Weights of a small mixture-of-experts language model, trained from scratch on English Wikipedia: 32 experts in each of 13 layers.
Below are experts of layer 4 (counted from 0) of a mixture-of-experts language model. Rows are named router (the router's row for the expert), gate (a neuron's input weights, with its number), up (a neuron's input weights, with its number) and show model dimensions 0-255. Each number is 500 + 50 x the weight over its row's rms, rounded and kept within 0 to 999. Numbers have three digits each.
Before each expert's rows: a language model's description of what the expert responds to. This comes from a sample of Wikipedia text that the model never trained on.

# expert 29
It responds to: The, His, Its opening sentences after periods, object pronouns like him, themselves, and coordinate-final E or citation commas.
router:523501544497562527568508494455504577616554507501526547502550541549476478459525554450530523556510567519490519492524528520597509489594519554457532440504529448449545373466477535522547451493534484539518565545444476532552531454470501570483467534459492540427415509499560583484500633539458447541478551513525504632484554465465486488535512601448478500533578480455490553530477489535533439492407535450520450448469497495491471427502497515498482591430501521507558600481518594485521545501456464457633526525449423464424482556512583523435522526554506547444426533498381470460526438546453626473526458491529453491455479590448552385559550476564508452471452565572488495491343471518558430505501533594531466544528463502446508440551497491510566543563495590440460620561472508545538568391414449
gate0:529441388562464536506488459483519471544572411533532490468474479564430545581516518515563562450474545479492482492460476436558549481623573443532540496579583434432531532502507469502516537481472493357438458530503514514401478440584526537441612545523579369527470409481436509467592457466472544413453509438591593428509549462569451508450542493541503502520516537527534594563490538546490471527563636573482506567511446489479471581514589529458537537547567556498506564439528528530386489587468445544449413477474469554522492442549435425502528468503496508534534511473593544472560484530494492458442555540549472486439540527546562492537522576509590479413436558482446374629451497521486490494502512463514515448427485459576572503501493521496520551520535538522559470479460514480482420500540533
up0:564511474513488468458435527571507483453536415465480393525416460449520452499531497545486528513518470341475427512543525504579460441547556539509524477541532448466528454503504417489482514469475456582416563481483490580460440474536574421359512535546526451406531543599484527504532484521453538574520524496453524451503468489483458547468459570456581434437492459524421571502482422528494414561543500472498513518458529580500492431584516546600512493558553461490599578507438442405479589517425464516397524482612554517487500535553374556534535463548462468447506500491562530487466467508513533538482464528474417535575433547531600529495467411463543516597510549481581480567491526538483500568447522473481442512432484564512416519543579582432479484502468380499532437459490588558453508510516599
gate1:488512489462506477521470560519421475484352453403366431513484379472531507424595471511400551508450501520576462652371540542521491602507513576539529564458433569543515433546535461518506459481563482479507408455499532456456537522585513485518399550558452531482492484602521523483537526512583528523424431422548588515491514454452459526468494444570505476499517493475551529561537525512443616513502458524448505455451510453527488490531486507488506465477570529419573530514521523449551503485504447451510555539507575469507380496503505441619516574491521494536398513580541539494400499489440533520523560520470510481588484509503494526487574444455472483484476424544464567545459563579539588524495495423427534529531481477409445507552536471482471590421486505601488469503375458509484453550493467
up1:488492562587530535488629460504483475497461560465459507513480431449545512498585617541435601463485461535441527517549477530519411503523510429535530556449552577488467511542373527492476470509568499452483504548510523409480508483439549480599439493599544568587470429510505463548563493452538492453528506603496555365519542479533472520558548470471504535568467504594490505535473476520397414529465578453570574435453400408564511567426500474477398507439468492485421520546535496426498551531600493468387516457570484502524531557435497501579456523423531452470495478498579508482462463516523473473488520471456547454509478439510542584503443470545513504468482567609543512488548568578428455486496472464466460490486437436430451542506517508623509495549523549481485445524445498427384516588558413
gate2:467495548541504486558470414415499449444543527487513544481583488553519517541445453440523534455477412444577472547426476537400489518436591447540466466448460456476540495511457473541448616499410498564435589550430494553542477492519459510552474524513507439453472405545448546478601425571474523509484497489478481541395531523491520532544523533463573440484468486478410463493564509492531512448509482581566411405521494573517450504496547531509389529453484470467597526452429487453442567523535522477465559436539465449497515590452454473477477477422584571516596533515536446492438471445483425528521422633420465496483538464522515534536514468509491509514535516497451667358499445453549421538620561492474490421487428429468549446492571533508473480577497454417532466440453522569493516530546458
up2:502516562529460395503497350442537507486533486411622588463421472566593559458482457378423452496514416442480510465524478429510514499431448386479573444595536553497514449556543523425480509466437529438466424464496472533415473558434602506481445494495556559489467550423464443464457436522442424509523549574495470472550531473456391538464542460404566493494520310518460488437455541536558554498547522463497412474538474518412509433469464492554523494458490504516529540481484547474426455456452469493583471546519522455600426519480543481461518573502590427502541486510502499446518508467484483515541531587548549475564426492546534511461471528462552594440509413453408504505479444390565514509488497533461486493512513465489531424539496462495563474409548483458479442480470477449448509484561487
gate3:508395562432508406400516461425476503542572515476463371501421549468458442525444581493532461446603510494494522490576448498562544462487481498481413496487480536465414399477505532531532464420457357491435457500505481532474533482477565585512453499459460492430483621488372431425561539519522521497520458494503472552468475547478490516541587541475600604387470536477425500471489523522500488476448457509484427549535464450545520471328477500463536431525507510394532559566537502529555580500475496485558542528531405427501566595517542488592431500473566527504530583551447406406532557446533525477493474538424483555451409535465524456531494458505538505509495513500435478494535494515563505514435437455443548407626507508488482434513461428549576507508510528504482489501450487487456480487467456
up3:506472394478479493576410501494511485502428442496525523550536483496549534516490480531554514536506456410509441515531549489492584452524531544572557509536538573513551571533460470546454609518535560486509612505603466479466436425589513330533555566434557512505524515527500493517414424539540439477506496461540560467521437574497456518508468484497576532530482451519464508529472478529496479466472481504577560494505408568429564521600516539552493561492430509484463415482465515458352527412543473493515445452499505546548525534463593462466497502429468493506450365511474501460412515484502445540427494572604560460479521390534509595480485498543527426592481449434428450485518386434445525505585519501495476531413543584543558485468484577510446485510527414499473548429576448587544576574487527
gate4:457520472446505443484445461530474450559455504478491536502417463485487365503411541475540484453534419499478511556511477466455535555557519473476523583528575503504433635470414512418524450579479494451387502530478439560567535466540402491519526569470500494571550468545549494641504546416515578454487481550609468431460524535644606558410495517529503600522499558592525518509490458443594555555468443474610428534459429469587514547525533461575532539450450551527520492590450473410480522432444513603501493490583592459515511508483506428547550477494493520437472514491477523553544435544440489583507435523531461532577496475489472537493441568496402505549567452539541476525564482460550524529492472544441516381509432518523534504460534519526486445444490477599512521556458488539482536463557508
up4:358473528530501560542611508496488529535550558585465492536562518473429488404408492479588512503477484529553556531560442547490549510556433472461510442548493481484553434520467497457515450493455604518481504544538454506489576485539507489489558441440575568434456501488549451473480582451486522542465509477446496438541547496499524542365627632513525441440486484483497505427536492548546421495571576562412491513429527603562504556568543495500475533453486499568534513490499430412536450481497548528484486564432539541584572529484506485399468622435495540471480499440578525425473463462460563463567440554504483472524530459309536498592536558446462499501499561440490618470505417570481534524533480458451402524485447548468502438473529477476545499445524533486533493533469489425577473515561463
gate5:573538516521508550515450495541556510536509414522488450468442438532483430468405538519458443500496517505580476561495501550474536556451532524509563441514448439496546518485432458484428578420575477525544447463504472537534609464484421521613558464525465482548470542487465572556464516489484360600520537580409481519483453516435497506502456475492495476627520511505516489522452534490439402440493487488460586437496544492654515527486469543510421560500500521453414489496441445466463466562458464601485591480437527485483478492420471602468576486475478523422476561540459611390497526414458367476498503445461543496562496445597461582554521508481526610487517436559528540574501512501419514455524442509529460484487537470431594406473452509532515441541516468569460429508417565489499463601527501
up5:486516418471467533489508465466468531547500399425568531512531518544535511481613577580531543415471393593432501438467558452493484525590510552580517523485488523555537440487491495517424518517402512535517472543459453480490545546365513514435375562513445483454570501497461536518506458506569544494462477455565491416523381516557530494508502566508421553530558443467591432461446475555480464501505563562527444569488516425460641485426442447437480491468496469588539448470528529530536520522502488450529463506530448491571481576558512444531474475519431443549518561584487492486438543551507569354515434544558468474533454488450494511517540405504418471525578562542550477409519469508573506461558455507495519565505506424505491486562505420523462547499479515432444448443575643380529441490492475
gate6:548560482541462533508488467451482459583422581450526483495501434433526524491467444480486575502412519476533521541513430528540540449473551467560493628557596483549419613522463488485518507517456494508488444459530491479500489492501497539480584395554446528475532558503450470507531520472519478522388536544517588472456451464600545504556518560533568595567618429485452559515517535570355459522462478446506548580516451543531396604524470475515465519508546459525434473558530575440429496465531464520515490478452621497466554596445407482482422531415536506526459453489631477559610516514524511607415512485430480468548536482390446516581462551453490533512557534546515535555463529460468441501502541506448451547483500570539504546541445579585585499571508459433467493521537508559511405497518536
up6:484533452550468510509442517458398448516558485500449481559467454432525441541495541625438582430504445456529503499538511469502437534587523506464557602484496518504425439465481559379536460557511514485409509409556499468528585476552502567423545527423456470573449479505432487450478472407495513498530548532475477548566428501483476476568486557547358565517506528427571540496440466557512473468534445584531434501503488468485475504477424503481491532520426496547506434502484413518495524449430456500509571516561374514494543586550538417489536559479627590538405541449503548559452492517537544542525501461563459542550446570475511557470469455515515524457556564502450342582478521564547588508505442536491474482584455591483423515510526564456558557474523534494423531511387575472483462485550430
gate7:494493493514453525527586585528512440531532499546555524337632555522449491486476507524410488510426451432570415501469533457429496524560523568434391442461470511510479499542500450498473497480497499515463398452482456414541537536511536539526478443493459504508491513474462476571451521450533402472525548445538446426549512544402444475415504513465560531480570500487483532569530591568468482510459497519453431435427462553456500425422526477537505544482479562585442580547487539482495633463457440501439578479458558509602523355602500509617441435526524512493530496509528446468460474561533405501584598507474499447474545488493539413520407530501429428474401508441449478517512593494519448547389526493457489541488481513488525506440542494531494559374469576567551517517524482533511477449485469
up7:435439526509464442480555474422569538536478508454530459460541554527478460474473427417491511511468490496543564550478489519594368522474553461506592508504614523521530465499523535566538477488500446559522455520536527479495530508483496495553498505435467517528483478488489405491546329460504586522524482516426524489505481520472429500515539540447552525582550508484539440514450482651487428446552528496443563455613478521491591507470474527498567601450496542519549552479491493594547425436532427509515532483500522417526530537515461574518488467423655458484482514430404428466490454514513480422458595596450418504515547474512491439460441481479543447518518358522511417592566488513517554547553466516491446423402539498478595462512463541534540537446459554563554478503407584538474595480427566

# expert 14
It responds to: Numbers, separators and header words inside sports, election and data tables, such as Goals, Pts, %, scores, |---| rows.
router:439411519468543544614506544488448521611548553530532561491474459479461412546488527444436532498491514494530547439548545528488508493474523545422463518484518452526475549474447489439484545487486520533557459505490423369444598456514521586454523453511447532462534429449492490470468505605504496545440603522439486548583422455489439551415485621448522444520548519500483581574572507496448498497538582497522540541473528535558463570579524549486484598527479441460467473449489527509517523516479524484393452524546501489523531387490456481437531449544460521433578474486513450532530370498570457548473494466538343444442510524494538537577491579468427500469450568564560463499491425562489504491510473445508448579433513471532539460511560506508515405522489643533444479624423522393461459413452444
gate0:556532463457542530451525559484576400511480498565596497554589510582546508429519484506532419464440519470365497491443404504441623370533566570477515520508567455552487517495448454418499481544523399467550501428541493516489537610439536505530511551492560486516530510512507476450556536470602424419546565505493456560569466545487452489469467546486544554454470561381551533508434519428405460454524541508504475596546454579527454498461445587538566543504571523567464529457552504525467515426487479497545497528538488516478498462497533522457562465486525569455420548470484509555458495525559522483513466508544541492447494444389514513522406540521457576549433584495485478402445492606487553386520479469564608550500540492563473540473528484465589490487461494615543537449514475500617468480491583
up0:359453510375500507507463497431510441415555594494432531466435512487527532442437526473488510544481536446524555513465457512548516498504424553517470573525429493575566510510483519507484505417511475581578482464549500521523450500475442540525470447653468576491536535519498520474479517528559567493442512534531472484509485502497517506459614516515556510538484473574547582522581521449494458563464518525442505505496577491553441524516550513472457530601471492398544432445630486473436427449547489534435372488586472418512540463449532431533490501488400502473468567543494420497518516595509440499471533480484501396534464531550625480545566520499438449558557514583595499538535463475456518490516540556480431546519614445413437557473532573576504511519494512485587482612406608567528452543543481
gate1:468588591494537436514503489520576550616430511433539608496553459546466457429519558565559441436464476554450515414509496588500512493545451474479597466492415477554447524531487521486492550527465400482490409569482415475537523557527462486493476461496490448443573477439542482430535505578519523471392580514539408537502476384507490428506482532532483507453571458549519453466595409459488602581481514500506516555482499473408454518570473451438474442440535487533563453423545487522486467513429476534566450535451478499543463507539486552405351473529468603539481542446453548539532432485486574467488486530496460476554446517589473394460452526539508561412515523425557504466485514528498573491473447562470461527535426511481524560455446554529535597473476562515464647546483491534568563421462512
up1:404454584466543397504515385570471567467481487471498490478529486423390565460508520436575465425537550478548441521418510523522502502430496441504468556491504439537542470515551505573547561524494485496436441449578474443616513463523547459509478547417496525459555560471567509518516411526530535429539595540517511486430526537570479507414457537483545509512507467488598475479506460505525502577515477512549422584446457461465488549547504471470453446513499472522559463567516432493454426500481478544377471506447508573464357524462393530547466456499483494614436488612445469456554458569421506505484538562484437488446558477538398441462513506522483553567491478522475459471543428471451450455455537500483565443511546498486624457425393511537505549454444487482444476393442401499518606409529465
gate2:491491504600525459564553476515513471505395458519516423470475433483449497580498518530496515409458379419518590488581410504493486574568577530544605544451529458534441544479545537415457564488511514524629492541486530477510630462509498506479486526496570407525489506488497550591573468541462389503435467471500513489530425495580455455519514552481529524496529510564514476526585516505471489540518509526485454527457519420547405416419558467574405505399583487537407505560460420531410566567628462537492485492429502535633526542519460542492491498492523540489529521410496499582438510506438473425486491437529482535493490497547499506470542465513488502559539428492516510405483484440454414420513465403503544520514462435508410548461477503528565546591512508567616541475467571472531412514461530
up2:534477462543486453473473543470530545504524400492572462521518502525517564438587455429586385519541576457479559509529576540432495489532428514493553488467503478529524561475476413520524476472467511511450451497537442505549565491477442516411515486519464424588494521545524504564577605449470448488520440500462466513485441465462616523455478490540548489452581460480470554535541448482601588557512447537469522550424503576527517515562429537433440455510579546563553515497559486472578468540392446528507422483448621623378518527457520437466455414513443519522553513402592588484510532588515534463427562468569506457562469549506555501522547442445456571448494562471493674581458498501555488518478595485534530486568460489434461515454468444526483448414515458429541447482449484453506496566486480
gate3:403577385530530520540482588409492487555560440535565562586470478529522429439490512471475514470505537476463577575479530445514479537569554561501527474504594533634597486528542517541566512423481517535560475489481507518545512476483491517518553580498539502439494507518518598513502463500469505493484439525571383514506410490516461539442528463427481548537490525637561494496537483513542501417474486477522508505577418601520499555407506515500470494566482555597572531516543500433524488519408359486435473478552515561556517555537499456448578510552568472536402474550512451443626515489439423515544481545487462497510478445404590571441552453463474452413477400523532484549468486471482509492455604594423501415516456422540470578473511533425585461469512442502492513524408544449476517527499458
up3:529542644531566568520400485508507529556453543443499489466474544513513490635458432528525477498520450459515606564480470512531574443550429530467390496449551494484504426419487544433572529519436473471583500551491536553435376438566493512470536512504526534516451500532618605561561529508467487451570562570585421592475495542512533540618466489479506552505482484494485506442517506528455502459478474491441474471416571512468447533507540557460592448467444479519477527472425408517402544452475473532450457594465459541392524460479602582431511571511583547544522453558451591461438475551458442469425467507476497541536425430541526420508480496475539472526504530544430468520493489489483519461502524430425478418495472493486564526555517594436484521613467505553469560454466507479592443421496518
gate4:534533416545484454438547497493605448485453390559574485580562578599490472511527447550497407475564483518533573531482546568525437393565416443573578441466528496540564540527554608600513490483451499497434528567491522500525510470399512417490471500438540525544438509536494566547478465531471508462461470469431441432507531362556463384432545453607530647452479435409555475511417458506532551403451446536552452531532498475506539480503533495444518441474565463513520512537549498495445483508525499522562498490437493504567504519489489394462484573440461463450505500506455536526527503610430507466607522488473549537551499528545499471482553442422498543440540421482534524514502493490513526520468528576498460597590510479535504479524425434473533510505513435554562574394509462552549591531438468
up4:526488560485477537520498567546431432486503479523555494538530529432537518490490396586477502413505547491443525541547398535564528509481531616425538503456581511488481545485434330433580467577535481469470501473536486515427559503526495537436537510530465466480513528507481411525474519436468520542505620373510507555448479618424481472452483539471486430516536565479477543459493610541483447508568450451403578510533474520530472448448529559504579519550403521464532484470491447471442604381595544481495589553510453441480515466579463530423498502481526587486488488495476543546565549470691536587478551486494552490518550527523520516472494454521545449501458537489484459500510554490496564604543489434507479481448487616472394483518555570509473537441513477530495488536534603555561510573449515
gate5:572533536545458474476475469488582523548501453449555554562600471463539505504527507466507476581505539525518427495457452445497582553504602505532435540477468497492474592470490439384587463548534526466423432603476564456563481533477476401527510446494460491453496517459543637411416501402631457537475433489574447579550436456508454487531566514494519542390461529569485452447531526481534590573468502485461537470513456491466490445513488529489523511445548535431420475448495494452501505367598482482488517475491389497442518502525579488456590532550517563451481561458529470363500484496602547524551533495553533503500475546476549511499517537477588509476476442540568530501436560495460459479602429480386479526480414518476459623536460459547438424494580521516477520489500533480529440451409458
up5:450494509487475498527442515557417505447500415554655597535505515511527466589480555478537465529561464487451493515495521525543446473458402485522567460501397516488489399468467578631509512516506513482471503479478472486449441486500585565428403486405525478486470533459480479462483543520404454480498491526378431493486453486407429620485465518476476564540484572485456486486451456535461516476489418431496420524420473499525537611488497475524527510519464390467613532412389489600569514515511508443477599557609543500490467462498397490514448463540404475556469420412474497477495476387522508478497500461455463565535501463490540430486550488479444490443551474478504536439511477433507516535409456534479517405566465573435493464536576634448481561470501486411489419508534488496525534485492447
gate6:553510455592512500499405449522544442459458446574547480452496464493548469457431458477528551455551438530491464514470468443578515513545528540482511496457546553471410490579615552468606515442406512458464381524447476461497433559496559438541554557529600422473549468477434419556472491515501590479460504489525538466530476418480556495567469575542423445496527483529447491471501430481598547496598484487566453519554519433505416536442572566549463498485513570540450454432554507575531350509493452588500444548522461554472459567573510473492517480523396527502439443478543468533500498558438562511472478575539454444480424549486519515447532476555580585501442489442452492549517500454588434561592556588467466488514422487478580590480390462491530535518585468491501559534543526469559592484557489
up6:581402408425563525488528541515510523556514508476491433507465526498467465428545558599473499469471561523461425470498480536521517491509508511471503514543486476517576455535523537553527585457505475550547507459507444499563454422532378412532505440433521423497594526508462434517585522506550542507499549527532452510446523353544519532582549528505512475416511462384486504544453468587519496518539484556609507500524482478439578472564453510409533548476444522572472445492538477481461435474492585437526577549488506584421434527519497409537562395478475485519508484491517474605544473487484502506499531469568475468487543597468514399474478460562486426455451474410572462617537525569566556437437547551414489496561510479440427477389440531479581556514469468432443503480511473558438545504586350
gate7:564440459456500505473507488561533498448608428629470460578527549553515610496612474466574486484442521475528524532419495508526467468531520606481502465504443472476648491488498465534460432419493414469489498491497470555491439496487555569531484488572515570441447533491515585536570488471500465432481520491524592610566559508463425596409510519428555563550516417558417473505430474531535540512468488456515552540605572529437397459501368393407482537551475564523484425562532532486454515406539481571532470497488495433472458513487531460462467482465523568588482454671509526481542474490594452476529516488499542505539467498435539547534423519508503439484511412396502523521556482491499514520558546422470514558497524486484517438394550503461527518472545451539539512538550463587517480562489506
up7:494566550468485469485484439401559460420544501504534553501539482451520523401458491471493533517458521587536428601367441446509538587458550466549417502557501530456518448475524432494537500505525610400558422488512530517500392554592606567521544521523442502511469447536572535526467575497480559540469572520616522482561476482481538509542450517540541466542415532556439482426504533487564460586477455437477584422515484498576520513489536484596554541497483561530572503524502479579478479409527473499562486534488562479422497551501464515561485507546481386550450586473503481419606475493462465485432472554399450484431539508433468621484507553501528509443470503502423549623547385447588515452600605492504560479491563495534508498509437508419499530458501434502493472566470464465519495520452515

# expert 1
It responds to: Pipe separators, numbers, percentages and short cell text inside Wikipedia tables of election results, sports squads and match results, e.g. | 12.3%, 1,203.
router:491406442538531515492462500434498550486508523543559443538541446533447529533492450526474490502505468536548542434537553443507530367540473587520507497448559403487461485420587536508467472478483466528474502494493465508552568491410480471506475464421400466502424462443499565509553446609531492528405471469454475533586508469567537472516450517444541559448540523398551605501478420550494422433532536532515479514549438597524486514522504495451474492513602520528483500490596520516555370506516439520414501477406499487506520450541557430476518479455489530401584507486484514468564371541441548457490457450524385430482490515464464553491508517469394492481460480467603490515462529546436449454483571561502447612547455462577565465509552462456572459495459592547525511421381476442493500357415459
gate1:549419499469546501432527509426519502455462529469553439531438521539439547568355441606453531443431549498473522467471478411545498520458491478586571622532572497500522715584468463609524465552498480538506520526526510477499527519436514428422534483445483488516570510505489456483423475526509551445468465603524481539460583490510543514466462464425507548471470532462484592500473500524461423558461571446597427454556518573541395560552491437472478396559530462424523581428560449383465524401464596527513457496471496476493451552553500479484597482486480472492448533478473552510570469461517449520568472477544514526461523497479464504485513478624478455534497579449507461572512542394527490574423456508486491470454494469573563457507490516527501512553565492496557483475568410476562452557512466
up1:465511493386432527464457408499488464530445490427505471498470593489571565548465498489616491420502489414566507540516446458446464430484506452513590503578567584457538509481516484571485480519476435402467500564501501472476438578464556549525493599445418538481536557468522507561469543490470538405523472506446509469432497509472454520461527456501435457540497479520526513429457493465517556542497541596484469509533532487486485419417449512596577389429454432547561538445486463490551542492515454426339488504486478544473418440456488548549532520530477465446552452545582508437390428389438456539508591592425492509467512500520449521460520370550453442634455534511457457452509458423508542515424424492470493497528436566434518534482505487424438492469480492534439487408475430477570430498515525
gate2:493546466444568427523465528363440602470520579479545570523507599532431532425478546533572446443592467523530526429414576441489470474481536524548534550487636579499534574428529506503453456496515455531578449452446502447631427564511431482436472476595464504453504573500514503457452452434530436550465461515553395453482498460503518517428478505500524449536471493564525503462588463399638531536472556554528494496489493512504523596572476530464433522573514542452588536470545417604424459524537518468489562499445515401646433500585603449562529521512462450489492478516484554488510441558513471494458412536465495511441416609487469522486492519478495433448492469502538495482482488472540514472558492550507439488458484514553568438465521469531541422475480489440486530404454538536471521465476561
up2:506517464484518438523534425455481539505485509488447559506534576531487676475413384473485484459546509511462465473460454560540474530481405463509571500527511483533489502564421562462514524591540537436544557540583606415502568462517472577445442461546519491570599488474612467480437514494420460443487597529506489410436423545508459512442486506522536484448452507483502445531490526510442449674500542481469427490468539526622530508532436593528499475451491587366439549506514454536473491468453495559560552532484534465523527462505437498480498466475484479506561525515519425490543447397487497460496526482500481426619530396490446438493557572563495501452477570560569483460480518470541579574512383542540452465472463458508543506522443536479474386476557533476643509487487476469494509521511415
gate3:491537501540506462499488521483469517521508513553455456409468556503496430446484480484495480461469481502542489610594505472523554528487575570404590499573455423479486466463449540472471517451516490422477391470392486505500514513549616450499449489484538505433491507517439452599553573479597462450440520502481498576542503477488528546507486551545485456443510531526589485526527496530440544495526537495452572573461532577615484502562504424467468565455516543522561467630455517523656457513427553471568413642445497498556532440491495512546480516481484509522488412537515544533519551546515511458436478474425509517399483379331436472530510480514493421524468421459496506512511487504559476517430475455571514434602496465535436478583457456650486481558527572456527533464579501437463558474508431
up3:508488358570461502458495538555584429332598520477485563511505507459566521437452480495494462437455587458515458530510559463528556531521538508530487433620397410614566498404461492527528564517507621446527426487404481478563483455491568534432507563500406544482438559468542487497542420471541532482522516435516522534454547479480550548510597523510456499477544515472453492464466500457511482522509481444496557449597503553457533489497494479446548546528485472479571475425554478447498498477464465492518445460511546449583454526569576451534631481436525450554436512544511598503464478480508507552483470443408497615488523478412493505486514408499475468472476483494494501495541580524560586543448490524510524474574517377589432523514519392548508548483545485461428451526516446494419582517607444
gate4:351508508522459468505534542500474637458503346524554466495508551464484529524394517446514509509544570599425564451594499513532518429503630430536562539525554468419468433555548442456488437416470471495486567502526523508556569474482534410415594583570508480596434596496520452538466511429503590438424521562539503469566383596458490533449506477462472549543497522493539522480442540520461458570491607531545483527546539505500510457490582477522522566590546465411527451529489549488549495458515490555590434527475464498520543487475465520532457515485457497492545604534541508490522533423496519390548495535498513529495459497496520514602508510412509591483584609488464585521489462542487463434516468576543437509532499512413472485473551600471533465449517533538475480524465541444539528583479484
up4:445442448503437448466537493530424594392523509564516439454556551488431372489535516490519472647492544515489545442554537584532540461425555513480505539535470539526525471477548537513483531434521535454555497496616521416462544462462555522539507412567502507527483528456519530504517566503484567498539498562481491448586519475534497499515484554533438417571518418428530542475569499524425513437456572437512490455445502495531556503503532471506486543459465485513435427508487470447457439542555473438379426537474471493535545444543492514523523540597582563498554556495537491558497472549483512550584485506505501469453482397457428435473419546523527574568502599493460612463493489515477452559532425530414436464460551571466598547522552524402437541651515530346613543519522476481483487531491418
gate5:527558609559539473445525517557521569560529508468435474535436496563518600514513479522580516545483503490469475535545534496406572473555518470563593540469471487437463411463465532560469450422582485470558551519529546485534471486465570508582498482471510419445477542485549437514462508524459514414547430507458535484570652527498497587397479457573533480424495428451405470373420559569362492473509547508494528520509507510500494421443505438501540525519489517571563524523598494501503552437457570480462418556462570479614448484526528615544554467466572462441546491438464453473466512396506589441572519519498514530477414566479449468484456588544510442494512469497427520451562487523474548535506418438501508476478504480469419585477506511520449514520497576464486428357538452489556549564495454
up5:476469570552442402472529463501469461484481486542587511506479629552532442507504406502456419523549513441525653539481511437519594499593506525444448581503524475532604487522498553525544494464559430490520506537385440520459550487530440656546601520503540481435493418513477465491528381573542528442458474539454497461530537507580523441492577439529486513429459532407491481562475498441420447494524498576471514500530465485473466553448507597433554533516499526510479489459489582558610458445498502504510516414527561428539626539474550445501500515428517497473478467477489440450589539511549431540531405477428542503518506477428535527468519505390499505482587494441558506480525540497420492553441533430509525565568605473446447497575474537410593488481499474525508498529537577436537439509431457
gate6:555492564517431557521377436522554446513492527508541512380578472539504505447400470500503493535519484523541471428532485574510514534477536465539521443492557508552371494497566386492471513592562561427529557392497518455599558504500467435484453537497454482547487550487496540495493507451529527549484516482539596474508468448473479445472527443507446562416505564515456545532526545552528487520545510564531469474539448398492532516488472498537544545583454450584551498550495480579499486361530425490516523455416560405436497568466548404458405512538539538564487557532445424381469540457506519488550499521600503441520416558596519443580399494555511495456439574440438487475459485530499449585506521620646458542496459494534474456448488423522538508430563544530566525468505447515538554531472533
up6:510474476485544578509543477510588513535514371444551469507495537505516434580606492518536497490497486413488496513587441523549498566517518565520410572540491456503549424485485524537507462519496495500443530608521518624507519553498609515552517468504542495504466436490425532584485552551413557445442517505489481542565561517519453544549491579447523641527484455502528489541506449464484580444520449506514416454504632483573517519453577550444470464505489567494410495554433561543452470569547554526528536494532470546565559532401560532413549523363539517415469558472405420545561526686529416415432457574481523476469489523568549519410466466475499410565557425486512439500502511400461473421452471519446491493501538491493483524460553527560521451553490456530497467500506523527533472503455529
gate7:461484529558479448453464524551377500440507428495510472430450478349542455562481478550456456478564439467509578529568532463525479538539462513524516551526479491365518535505497478538409544452452628508479507410537506535478560400529595464519476495561489400426461483534519517591538584465493523538501570526602546522552495506551526487513508459472539519561477512558560514455414493491525519446524503542432546507515527544422468582512472429475577417505509514537490426580504373564554498556557528539501460527547496533523531475523456512481508412551541510560449502479547338546487449511552479527540484502430523497445590433545438508492578526433424592545496410472504408565502464580493463450472457539572560422533600567456412567421524461461459570472498472577494463544459467512517521461489562
up7:380527497529382492476462477457417485510397455502458452426415473500485478503582494586439477561485527542538392492471474529501475540531515531461484599473506463473485480437444456486495460545463446533475406485465508445451418549452438511455501475505522428554527582458616555505429481502496479503469569512494445476566603507491500533504455480541488498517542484596598519462535474466487483592592413526591458503426576475467531524481503515479492501524522593531538481542495435514501468469488428480385515544525567561420507625512328553521481522567514515488456497480507475533502461450479509473444480578432475600564462522474488587467486453556503440448469532615495497518495589454436553454590486444524478422572452433560489539475433544594553497543530511537457462395440564499601561554535500
gate8:524486493576508562473425439495533528564491442467580487437487551481528504545637514385512499439468500482549563523453560508545469550469500498445460483501544509423545474490436559488493517423414501480391498494496431425516450499581402555491595541476483457507433523564558571505580493427436498542551479531600465530454495448458476506470502452572463478475522534534427582502480557442519617539469493564535422516528627501583454368465424476403510587490514572604549497539561438423551558553492534512540572438502541520481440522454527370556569481582467444517504463514425555495499499539445448547472541580403483524478501502543526516569498502566522504592509502484425470532472477456533582434502408487546524484546486533410549549524579496507414514501506483402501471472474587484558491523533530
up8:502413452461572498505378526433468414554510572449386548551521562368434404417517542540500596470584552506492420435504520516478551544503469540560500553496524563477574509467538519511528581440495431546610536619501481424607525469495523476501418557468468496528542488503470510525467484468551531541477526516502504485421564522553480453498566460494578486463529524480543495410533475537489542536538460458498413519555508493499444560476557523515593418526429545526486512487445453531504511400471428542454546507442445520510461489478550413568464481463457522635434540569492382450530484541512532459572531489637464496438504519447454547409443573609491453553486548506545505467544538462511490506460542496544443490487499502567644550477431608527561505505545533427532463444523520484457511450552492